Below are experts of layer 9 (counted from 0) of a mixture-of-experts language model. Rows are named router (the router's row for the expert) and show model dimensions 0-127. Each number is 128 + 32 x the weight over its row's rms, rounded and kept within 0 to 255.
After each expert's rows: "mostly gets" lists some tokens that are sent to it at least half of the time; "comes after" lists some tokens at least twice as common just before its tokens as in all text. This comes from a sample of Wikipedia text that the model never trained on. Tokens count by the router's weight.

# expert 45
router [175 103 151 119 131 110 150 162 141 143  81  96 120 119  97  86 204 129 136 131 142  98 111 104  69 116  66 134  88 128 127 111 136 142 110  79 149 158 182  59  95 178  96  67 100 164 132 125 106 152 189  83  60 110 114 123 151 156 101  49 135 125 145 130 147 156 114 111 165  98 129 136 133 197  96 142 134  97 156 134  92 103  93 149 143 139 162 143 142 142  77 160 161 168  86 143 137 161 124 117 146 197 161 158  95 160 154 120 124 127  95  96 104  86 162 169 134 136  92  79 172 144 185 149 184 169 126 139]
mostly gets: " (loan", "(s", "а", " Railway", "и", "ل"
comes after: "1", "2", " (", " / (", " (aged ", "–"

# expert 27
router [ 62 105 155 147 149 169 109 137 159 106 157 113 169 121 151 146 163 160 139 202 133 102 107 145 150 125 155 173 144 148 109  97 128 115 169 118 125 160 166 104 155 129 150  91 117 184 126 137  77  99 177 132 146 126 183  90 138 174 126 117 149 111  92 109 111 134 126 149 130  95 125 137 163 167 100 119 172  74 138  84 115 167  77 146 102 112 118  98 108  97  36 169  69 157  85 134  59  98 118 112  73 156 141 164 122 166 149  64 135  96 151 113 147 151  76 193  75 178 157  94 171 131 124 126 138 143 141  69]
mostly gets: "On ", " However", " days", " at the time", " example", " performances"
comes after: "1", "2", "'s", " his", " this", " the"

# expert 17
router [192  72 133 131 109 139 143 141 149 145 134 113  95 103  67  84 198 128 181  97  99 144  84 107  75  84 104 105 102 105 115 141 127 160 107 108 174 173 163 116  93 165 121  95  83 179 103  97 172 173 121  78  94 117 160 115 159 144  80  83 130  98 188  80 152 176 148 115 169 116 135 111 163 152 135 138 112 102 139 168 148  88 114 200  86 149 142 140 123 113 132 161 120 177 134 169 141 109 124 116 131 169 136 151  65 166 158  83 146 127 105 132 156  86 147 155 147 112  80  82 162 132 193 174 165 108 122 149]
mostly gets: " (loan", "(s", " / (", "[", "ا", "ل"
comes after: " (", "1", "2", " / (", "(", " (aged "

# expert 59
router [125 191 123 181  95 156 172 114  92 159 171 182  85 115 119  91 129 135  96 156 165  75 146 154 179 132 133 141 157 153 142 117 121 153  68  64  86 138 162 178  89 126 155 142 163 109 146 133 104  80 137 149  98  99 131 132  87  79 167 179 171 167 155 156 155 160 143 110 127 120 138 120 155  69 158 142 166 190  99 105 159  87 144  58 131 146 115 176 164 148 106 112  88 183 137  95 174 131 131 166  83 115 144 115  88  97 150 111 102 173  96  97 113 120 125 169 136 110 158 131  65 136 168 105  79 103 128  86]
mostly gets: "==See also==", "| Total", "andidate | Votes |", "|---|---|---|---|---|", "- Order", "==D"
comes after: "\n", "\n\n", "-", " =", ")", ";"

# expert 33
router [165 166 165  89 172 151 161 128  82  81 178 157 104 141 130 109  83 136 121 114 105 153 139  97 157 159 196 123 103  81 149 179 189 147  69 146  99 162 108 135 132 106 175 133 198 124 160 165 167  90 103 156  72 165 107 134  70  97 127 138  72 146 163  96 193  91  95 112 173 155 124  78 130 104 127 120 169 157 153  94 116 144 160 155 112 105  90 141 139 142 111 146 127 134 116 112 142 139 136 143 150 152 115 108 144  98  91 121 127  89 179 164 191 103 108 190  61 117  89  81 142 119 100  81 115  93 131  93]
mostly gets: ", L", " (L", ", R", " (S", ", S", "| L"
comes after: "\n", "\n\n", " by", " Mc", " | \"", "="

# expert 32
router [ 84 162 117 146 119 136 112 134 170 142 143  73  89 117  63  91 149 124 107 162  61 143 123 114 203 160  98  95 172  91 161 165 131 128 136 177 173 133 120  83 181  85 114 165 121 126  79 109 117 150 176  86 117 111 109 124 139 147 112 158 111 131  87 164 158 136  78 117 107 114 135 124 193 141 178 112 114  96 132 201 170 148 157 128 117  72 106 135 100  72  27 113 127  92 156 146 104 111 160 111  88 105 129 108 126 108 170 154 163  97 103 148 140 137  98  68 181 107 113 154  85 148 138 156 163 152  95 142]
mostly gets: " pro", "1", "2", " Lt", " counter", "65"
comes after: " | ", " ", ", ", " (", " in ", "; "

# expert 37
router [152  71 101 159 125 197 100  88 199 105 129 130 152 169 137 142 127 182 125 132 141 162 111 145 109 129 160 118 176 138 193 172 121 132 148 173 161 120  91  89 137  78 138  84  73 118 116 121 161 164 163 108 109 153 138 157 158 113  54 110  84 111 140 102 143  88 186 173 134 145 180 106 130 135 111 130 158 131 107 149 111 154 111 114 135 113 128 180 136  83 155 115  65 160 119 180  92 168 115  86  59 152 150 161  94 176 103  91 172  77 120 208 116 104 143 115 110 153 157 156 126 112 163 174 130 122 117  94]
mostly gets: "- Succeeded by:", " | USA", " | ENG", " | ITA", ", when", " at the University of"
comes after: "2", "1", " | ", "–", ", ", "| "

# expert 107
router [119 132 159  73 137  86 146 149 149 147 190  71 111 117  86 128 120 122  77 169 182 102  91 117 179 113  90 103 113 135 162 173 171 121  93 139 168  93 113 183 131 113 149 169  53 162 132 140 162 107 187 126  94  80 151 132 128  93 159 130 104 114 159 155 103  67 173 178 101 104 187 129 180 153  91 136  97 135 132 166 117 159 208  90 123 170 169 157  94 112 149  86  95 125 121 101 117 119  71  90  60 146 125 104 123 139 136 115 148 109 111 103  83  81 139 147 125  95 151 162  92 140 141 108  87 114 122 144]
mostly gets: "\n", "\n\n", " has been", " have been", " can be", "s are"
comes after: " |", ".", ")", " |  |", "==", "==="

# expert 18
router [112  67  81 108 111 151 116 179 179 133 127 109 151 147 100  77  87 164  93 132 142 167  88 117 143 105 173 114 157  97 130 130 107 179 184 168 154 148  89 176  85 158 104 179 116  72  62 182 120 143 100 144 135  91 162 112  85 137 129 174 105 166 176  97 155  85 177 101  99 107 160 130 126 160 117 140 103 157 152  92 156 102 116 159 132 187 113 114 147 124 152 156 109  78 152 188  80 140 167  98  76 117 180 179 170 132 164 132 146 152 200 127 101 152 133 123 142 115 166 162 109  87 156 147 131  96 122 130]
mostly gets: "In ", " In ", " July ", " from ", " June ", " October "
comes after: "\n", "1", "6", "3", "4", "5"

# expert 122
router [177 111 126 165 115  96 167 135 105  92 127 120 158 114 130 125 165 154 124 159 123 116 117 148 115 131  69 128 147 167 101  73 136 182 162 128 136 112  78  82 162 149 103  91  47 157 138  68  83 152 174  93 172 111  94 127 159 157 168 163  79 106 158 110  91 136 157 132 162 125 164 160 108 169  88 155 170  73  75 123  93 106 139 144 111 140  89 150 128 172 197 105 100 125 139 109 145 170 103 105 152 128 117 142 120 113 121 145 169 112  78 117  50 192 166  90 137 167 114 148 158 182 109 185 155  96 111 169]
mostly gets: " | — | —", " | MF", " | FW", " | DF", " | –", "| —"
comes after: " | ", "| ", "–", "2", ".", "1"

# expert 92
router [127 152 155 108 162  83 188  90 134 172 173  96 115 147 101 121  95 118  97 151 169 144  97 117 184  94  97  81  82 130 192 143 165 127 117 133 157  85 127 175 112  86 167 167  85 135  93 104 158  96 170 146 126  92 156 149 133 100 171 112 127 157 153 165 103 126 174 153  92  89 185 109 154 144 137 167  76 164 124 174 126 153 165  95 103 195 135 173 156 179 155  74 112 120 154 136 171 110  71 142  68 143 136 104 116 147 112 151 151 166 115 112 102 111 111 130  82 100 139 126  71 102 173  79  91 168 119 166]
mostly gets: "\n", " has", "\n\n", " have", " had", " has been"
comes after: " |", ")", ".", " |  |", "==", "==="

# expert 103
router [105  77 153  97 135 149 126 135 206 126 104 122 143 161 142 173 140 196 139 137 176 150 109  76 134 132 133 126 134 139 115 188 117 126 165 160 163 132  72  72 102 134 111 149  86 121 121 117 104 120 189  99 103 153 153 181 163 105  77  81  89 147 119 140 131 101  61 127 132 178 140 158 140  98 134 111 148 148  96 129 148 169 157 143 105 102 141 185 123 101 122 141  80 172 176 223 104 132 141 138  94 142 157 115 124 121 112  90 174  53 142 184  82 138 114 111 102 141  89 155 173 161 148 175 115 140 129  62]
mostly gets: " John", " St.", " Henry", "- John", " Robert", " | John"
comes after: " ", ", ", " | ", "–", " (", " in "

# expert 58
router [118 135 148 125 138 111  81 124 165  91 117 135 123 135 110 143 156 105  99 161  94 164 116 141 126 167 106 145 109 167 129 118 116  84 105 141 149 122 158  91 150 113  84  82  81 195 168 118 103 123 155 100 144  79  85 134 185 160 185 116 168 121 188 172  95 163 143  85 185 141 139 144  74 148 130 151 154  72 108 119  79  97 145  73  82 144 132 179 138  84 150 178 177 127 137  97 169 132 112 149 144 135 109 196 169 148 177  66 138 112 104 105  78 114 182 119 166 160 127  68 142  93 167 169 177 100 126 105]
mostly gets: "; Label", " Motorsport", " Racing", " Chevrolet", "–present", " | | |"
comes after: "; ", "1", "2", "–", " ", ";"

# expert 11
router [114 152 118 177 109 105 140  60 131 107 113 176 120 162 152 143 108 143 104  95 118 152 104  86 165  92 147 124 153 146  99 124 139 144 183  74  94 144 204 168 105 152 176 114 146 166 121 129 106  96 106 185  60  80  85 158 124  90 148 177 123 157 146 184 156 160 156 133 172 137  94 169 138 124 155 155  88 154  88  91 142 110 114 108  93 164 160 168 116 147 133  97  83  94 110 105 112  98  80 188 116 145  73  70  99 118 162 141 121 142  94 150 124  93 153 149 172 143 100 155 115 165 137  78  57 161 179 132]
mostly gets: "==See also==", "| Party", "andidate | Votes |", "| No.", " ·", "- Order"
comes after: "\n", "\n\n", "-", "|  |", "|", "C"

# expert 84
router [129  82 137 106 146  87 159 132 175 148 179  89 117 139  98  90 102 153  78 169 164 129 106 120 174 169  96  81  87 107 167 157 155  79 143 155 160  73 100 161 115 110 130 136  77 162  96  92 118 122 199 139 128  78 171 177 110 120 171 120 123 138 158 149 101  89 164 179  71  82 103  89 170 143  97 168  96 149 110 174 100 168 175 105 130 130 160 138 107 141 164  84 144 145  88 156 174  94 114 115  81 167  96  94 106 126 138 156 165 144 114 139 105 117 175 134 101 113 157 143  83 154 191  98  96 159 156 165]
mostly gets: "\n", ", it is", " it is", " career==", " It is", " and is"
comes after: " |", ")", " |  |", ".", " |  |  |", "=="

# expert 79
router [ 89 107 161  85  94 127 128 174  85 186  79 138 113 167 148  92 128 142 125 112 137 119 110  90 162 134 136 179 112 141 124 144 164 193 121 106 113  83 112 111 125  86 122 138 118 121 162 139 153  79  77 192 141 125 163 157 134 120 156 132 107 192 176 174 152  94 184  92 156  85 125 134 163 104 137  86  82 177  91 158 126 125 125 184 164 153 120 112  60 166 153  66 155 122 176 120 141 117 129  67 141  98 134 138 104  94  80 114 135 104 178 111 107 107 125  87 158  94 157 128 102  94 156 147  62  91 197 151]
mostly gets: " | \"", "\".", " \"The", "==A", "| The", " \"A"
comes after: "\n\n", "\n", " | \"", " =", "- \"", "\""

# expert 25
router [ 89 138  80 195  79 129 100 138 181 102 133 125 165 116 172 107 140  55 137 115 115 134 103  93 141  71 158 174 174 138 146 107 114 164 181 101  91 131  97 142  94 131 111 102 143 100 105 126 123 151 142 119 110 141 125 130  98 138 136  65  89  74  88 179 143 159 159 128  49 158 126  89  78 161 147 171 131  92 150  59 148 140 110  99 105 142 152 132 125 112 109 115 131 113 131 120 114 107 118 170  26 145 137  72 134 116 176 171 151 162 150 101  80 160 168  87 183 163 104 170 154 156 141 101 128 156 161 130]
mostly gets: " second", " third", " political", " fourth", " top", "weight"
comes after: ".", "–", " | ", " medal –", " ", " in the"

# expert 4
router [160  91 117  75 144 128 160 127 169 172 150 150 119 100 122 111 124 130  85 112 173 105 130 126  82 165  75 108 120 137 106  68  91 146 150 159 158  88  86  82 111 138 152 185  58 140 103 164 106 138 130 149  78  95 178 145 135 112 142 159 123 120 140 107  80 151 146  94  93 114  91 137 150  96 115 115 158 110  95 117 148  97  97 160 116  99 130 146 113 179 155 174 160 168  83 169 178  78 105 164 114 104  77  75 119 158 175 107 143 148 112  71  80 191 127  76 182 109 168 145  97 105 111 157  81  94 188 134]
mostly gets: " implement", " ISBN ", " that he", " learn", " | +", "85"
comes after: "0", "1", "3", "\n", "2", "4"

# expert 127
router [108  59 166  86 114 143 149 132  97 148  77 141 159 180 158 131 136 156 112 109 158 150 150  81 153  93 117 101 168 121  58 123  85 125  97 108 147  68 124 144 125  90 133 180 120 137  79 172 113 112 115 134 134 164 124 105 148  83 138  58 108 104 116 113 127  80 158 139 132 162 128 110 106  86 100 139 113 136 102 169 145 183  96 144 121 144 152 108 130 136 181 129  64 139 152 193  92 123  95  99  84 160 147 180  97  95  83 129 172 139 106  96 140  48 188 101 156  85 100 181 124 112 124 133  70 109 190 150]
mostly gets: ").", "\".", " =", "es.", "s.", "ed."
comes after: "\n", "\n\n", "3", "4", "0", "5"

# expert 98
router [167 144 114  62 109 101 173 146 107 133 157  86  79 150  97  87  95 146  89 155 167 146  72 122 183 119  91 164 184 124 177 161 139 119  98 145  95 133 103 145  81 132 157 154 103 167 106 160 152 149 110 116 164 113 138  63 119 132 189 171 122 140 166 106 104  91 140 165  94 124 112 104 167  83  79 151  97 138 180 100 137 189 100 114 173 135 151 109 117 127  93 121 168 156 183 112 171  94 131 156 149 110 149 164 105 106  79  96 133  82 127 147  81  90  96 159 111  75 159  78 178 170 141  87 137  84 128 152]
mostly gets: " \"", " | \"", "\" (", " In ", "In ", " '"
comes after: ".", " =", "==", " ==", " |", "==="

# expert 72
router [ 98 129  89  90 153 137 156 164 109  89 121 176  77  71 168 137  96 158 128  83 142 117  82  78  95  89 170 179 131  95 161  76 102 134 117 164 151 101 119 125 117 176  86 154  85  89  77 188 130 155  95 145 162 107  84 105 174 152 133 119 107 111 157  91  67 154 165 157  84 144 105 166  90 114 106 142 117 180 151  81 134  99 137 121  97 153  98 152 115 158 105 177 155 130 153 149 137 120 106 144  89 154 135 161 168 174 187 146 150 106 167  85 108 144 158  97 156 103 156  96 107  91 146 174 200 107 159 150]
mostly gets: "% | ", ") | ", " | −", " | +", " / ", " |  |  | "
comes after: "0", "1", "3", "4", "6", "2"

# expert 120
router [ 69 148 145 123 131 106  96 140 128 118  90 107 192 124 174 159 119 155  99 164 152 122 129  87 151  97 102 202  90 143  87  77 156 117 177  80 134 120 198 104 158  98 185 150 134 183 116 133  65  96 187 118 107  96 147  80 164 169 131  87 136 170 108 113 125 161 123  99 177 140 128 120 135 124 114 109 121  68 106  81 141 156  69 126  80 146 110 118 118 129  75 130  93 108  84 152  70 163  90 154  89 177 134 175 136 151 134  85 137 138 103  78  99 111 153 141  83 185 171 137 140 119 132 143 128 177 139 107]
mostly gets: "----", "==History==", "s==", " career==", " There", "s==="
comes after: "2", "1", "–", " ", "; ", "----"

# expert 123
router [108 120 109 208 161  92 163  69 109 120 146 136 178  95 129 176 112 131 105 119 119  86 128 105 107  80  83 141 115 105 130  96  97  56 162 134 156 154 114  87 139  48 115 106  83 128  68 177 117 154 164 129 141 166 131 107 163 142 100 127 118  95 139 166 123 182 149  94  99 113 144  71 121 155 153 126 132 111 124 182 170 131 192  79 122 150  81 174  92 101 107 156  80 146 115 154 180 120 161 154  90 159 104  95 169 136 153 166 152 143 111 133  91 173 177 104 158 137 140 154  78 157 124 132 119 132 109  48]
mostly gets: " design", " present", " cover", " information", " travel", " claim"
comes after: ".", " | ", "2", ", ", ",", "–"

# expert 10
router [139 148  77 180  98 131 122 134 144 110 167 133 177  85 159 141 186 150 142 125 140  89 154 153 165 172  78 176 143  73 136 159 122  98 115 118 165 128 168 114 136  84 151 141 120 126  81 131 145 189 187 123 132 121  94 113 174 142 170 174 103 115 130 118 132 146  79 125 127 137 188  84 124 149 146 161 184  88 146 164 154 112 164  79 109 129 152  76 157  58  43 166 112 164 162 171  98 141 132 156  97 182 152 115 128 124 133 115 158  94 103 189  73 157 158 159 143 131 102 168 125 177 131 155 145 124  95  82]
mostly gets: "1", "==History==", " oil", " construction", " | Score", "2"
comes after: " | ", ", ", "–", " ", " in ", "| "

# expert 52
router [ 97 107 148 162 114 144 132 180 173 170  95  75 121 110 100 113 146 134 167 183 128  75  93 108 142 123 160 155 129 126 171 176 150 143 162 147 152 166 124  85  99  84  90 154 117 115  78 158 161 137 145 126 139 154 105 100 134 177 116 122  89 149  72 182 114 101 115  92 104 124 123 126 189 115 124 178 146 114 100 142 174 108  90  46 120  98 109  90 102  76  55 112  51 117 172 181 112  79 172 161  63  84 136 100 125  94 157 159 172 111  98 107 122 127  98  77 147 107 154 111 114 150 129 171 128 133 149 117]
mostly gets: " six", " seven", " £", " five", " eight", " over "
comes after: " ", " | ", ", ", " (", ": ", " in "

# expert 8
router [ 87 168  68 163 106 123 154  99 179  91 125 182 146 103 151 136 187 168 105 122 147 126 134 188 167 145  99 119 191 151 162  95 129 139  94 131  74  98 131 118  92 103 164  80 108 122 109  82 174 133 181 142  98 154 136 159  67 159 137 180 119 112 100 130  98 115 107 167 130 107 159 143 149 178 121 165 179 104  98  81 121 152 135  70 118 145  99 139 182 131 132 170  54 116 101 110 113  91 121 177 123 128 103 136  60 133 161 140 119  67 106 159  97 172 163 184 107 147 110 160 125 111 100 157  94 118  98  85]
mostly gets: " | MF", " | DF", "- Location", "Scientific classification", " | FW", "- Family"
comes after: "| ", "2", " | ", "1", "–", "-"

# expert 78
router [140 144 126  91 129  86 169 121 167 166 181  83 132 130  81  86  79 167  78 190 168 159 130 162 176 110 101 100  59 122 189 117 160 113 116 163 154 119 129 177 100 109 153 127  74 174 115 152 146 125 159 112  88  83 179 134 128  96 166 150 110 162 118 168  91  66 159 153  99 105 109 107 177 145 104 179  95 177 141 148 110 177 167  85 103 157 144 145  91 140 148  72 136 126 139 112 165 137  88 140  91 168 113 123 128 142 137 172 179 148  91 108  83  86 170 135 147  91 152 111 103 117 135  89  87 158 154 123]
mostly gets: "\n", "\n\n", " *", " place | ", " February ", " IS"
comes after: " |", ")", " |  |", ".", "==", "==="

# expert 40
router [163 167 167  87 111  82 174 156 155 174 170  78 136 153  88  65 107 158  88 181 172  94  93  94 124  84  82 157  86 150 168 132 177 122 107  93 107 163 168 172  82 137 163 175  87 161 154 111 134  98 126 146  82 105 135  80 151 128 152 118  99 132 135 160 100 120 180 121 102  72 116 100 195 114 116 123  86 145 153 126 158 127 179 157 154 144 151  98 121 144  92  61 111 144 128 106  96 123 136 111  77 183 170 169 108 119 127 130 143 169  97  99  73  98 142 143 133 104 181 126 100 159 159 163 109 161  98 122]
mostly gets: "\n\n", "==", "\n", "==B", "s==", " =="
comes after: ".", " |", "==", "===", ")", " =="

# expert 20
router [127 140 142 119  97  90 183 156 112 193 121  81 169 142 138 112 125 103 101 157 151 178 111  97 130 107 116  67 144 121 169 109 193 173 174 142 119 113 134 167  80 104 161 152  92 138 112 137 167 120  97 187  96  80 130 122 141 133 157 148 162 124 136 198 130  97 161 127 122  83 101 149 159 145 154 143 110 131 183 215  97 112 161 156 164 102 110 118 150 171 132 114 100 108 172 123 102 101 100 116  65 133 179  75 146 137 168 118 161 131 108  63 112  47 152  82 124 104 174 143  60 116 109 137 156 153 135 108]
mostly gets: "In", "In ", " In", " until ", "s==", " since "
comes after: "\n\n", ")", " |", ".", " | ", "=="

# expert 87
router [125  88  86 101 186 116 181 156 118 114 134 164 126  85 114 120  83 164 122  90 137 147  82 156 128  95 182 149 129 101 148  88 101 152 167 158 151  84 157 168  94 150 110 173 121 109  73 156 105 132 108 174 178  87 164 107  92 167 125 133 106 149 143  89 170 127 168  92  79 115 161 145 122 117 102 158 153 169 163  84 177 118 101 149  94 166 102 148 162 137  74 166 120 100 154 193 155  97 114  88  90 173 163 185 182 164 171 130 149 137 187 102 124  90 134 143 159 139 157 167  92  80 180 141 103 119 137 147]
mostly gets: " on ", " In ", " from ", " July ", ", ", "In "
comes after: "\n", "1", "3", "On", "6", "4"

# expert 76
router [140  78  73 149 106 106 164 144 175 169 166 120 130 102 129 100 152 188 145 130 128 137 107 127  77 138 139 158 151  72 164 159 149 110  67  82 185 168 146 141  72 101  75 188  87  88  75 187 127 165  93 195 125 127 113  70 168 125 145 171  95 131 153 106 147 110 114 180  89 171 162 165 130 177 150 152  92 162  91 181 155 126 111 151  95 118 122 130  95 107 136 149  87 117 150 170 127  89 124 126  85 147 108  90 182 108 119 116 169 122 102 121  97 148 161 163 153 129 108 143 113 169 152 166 183 143 109 121]
mostly gets: " | .", " In ", "°", "% | ", "In ", "′"
comes after: ", ", " in ", " (", " ", "| ", "–"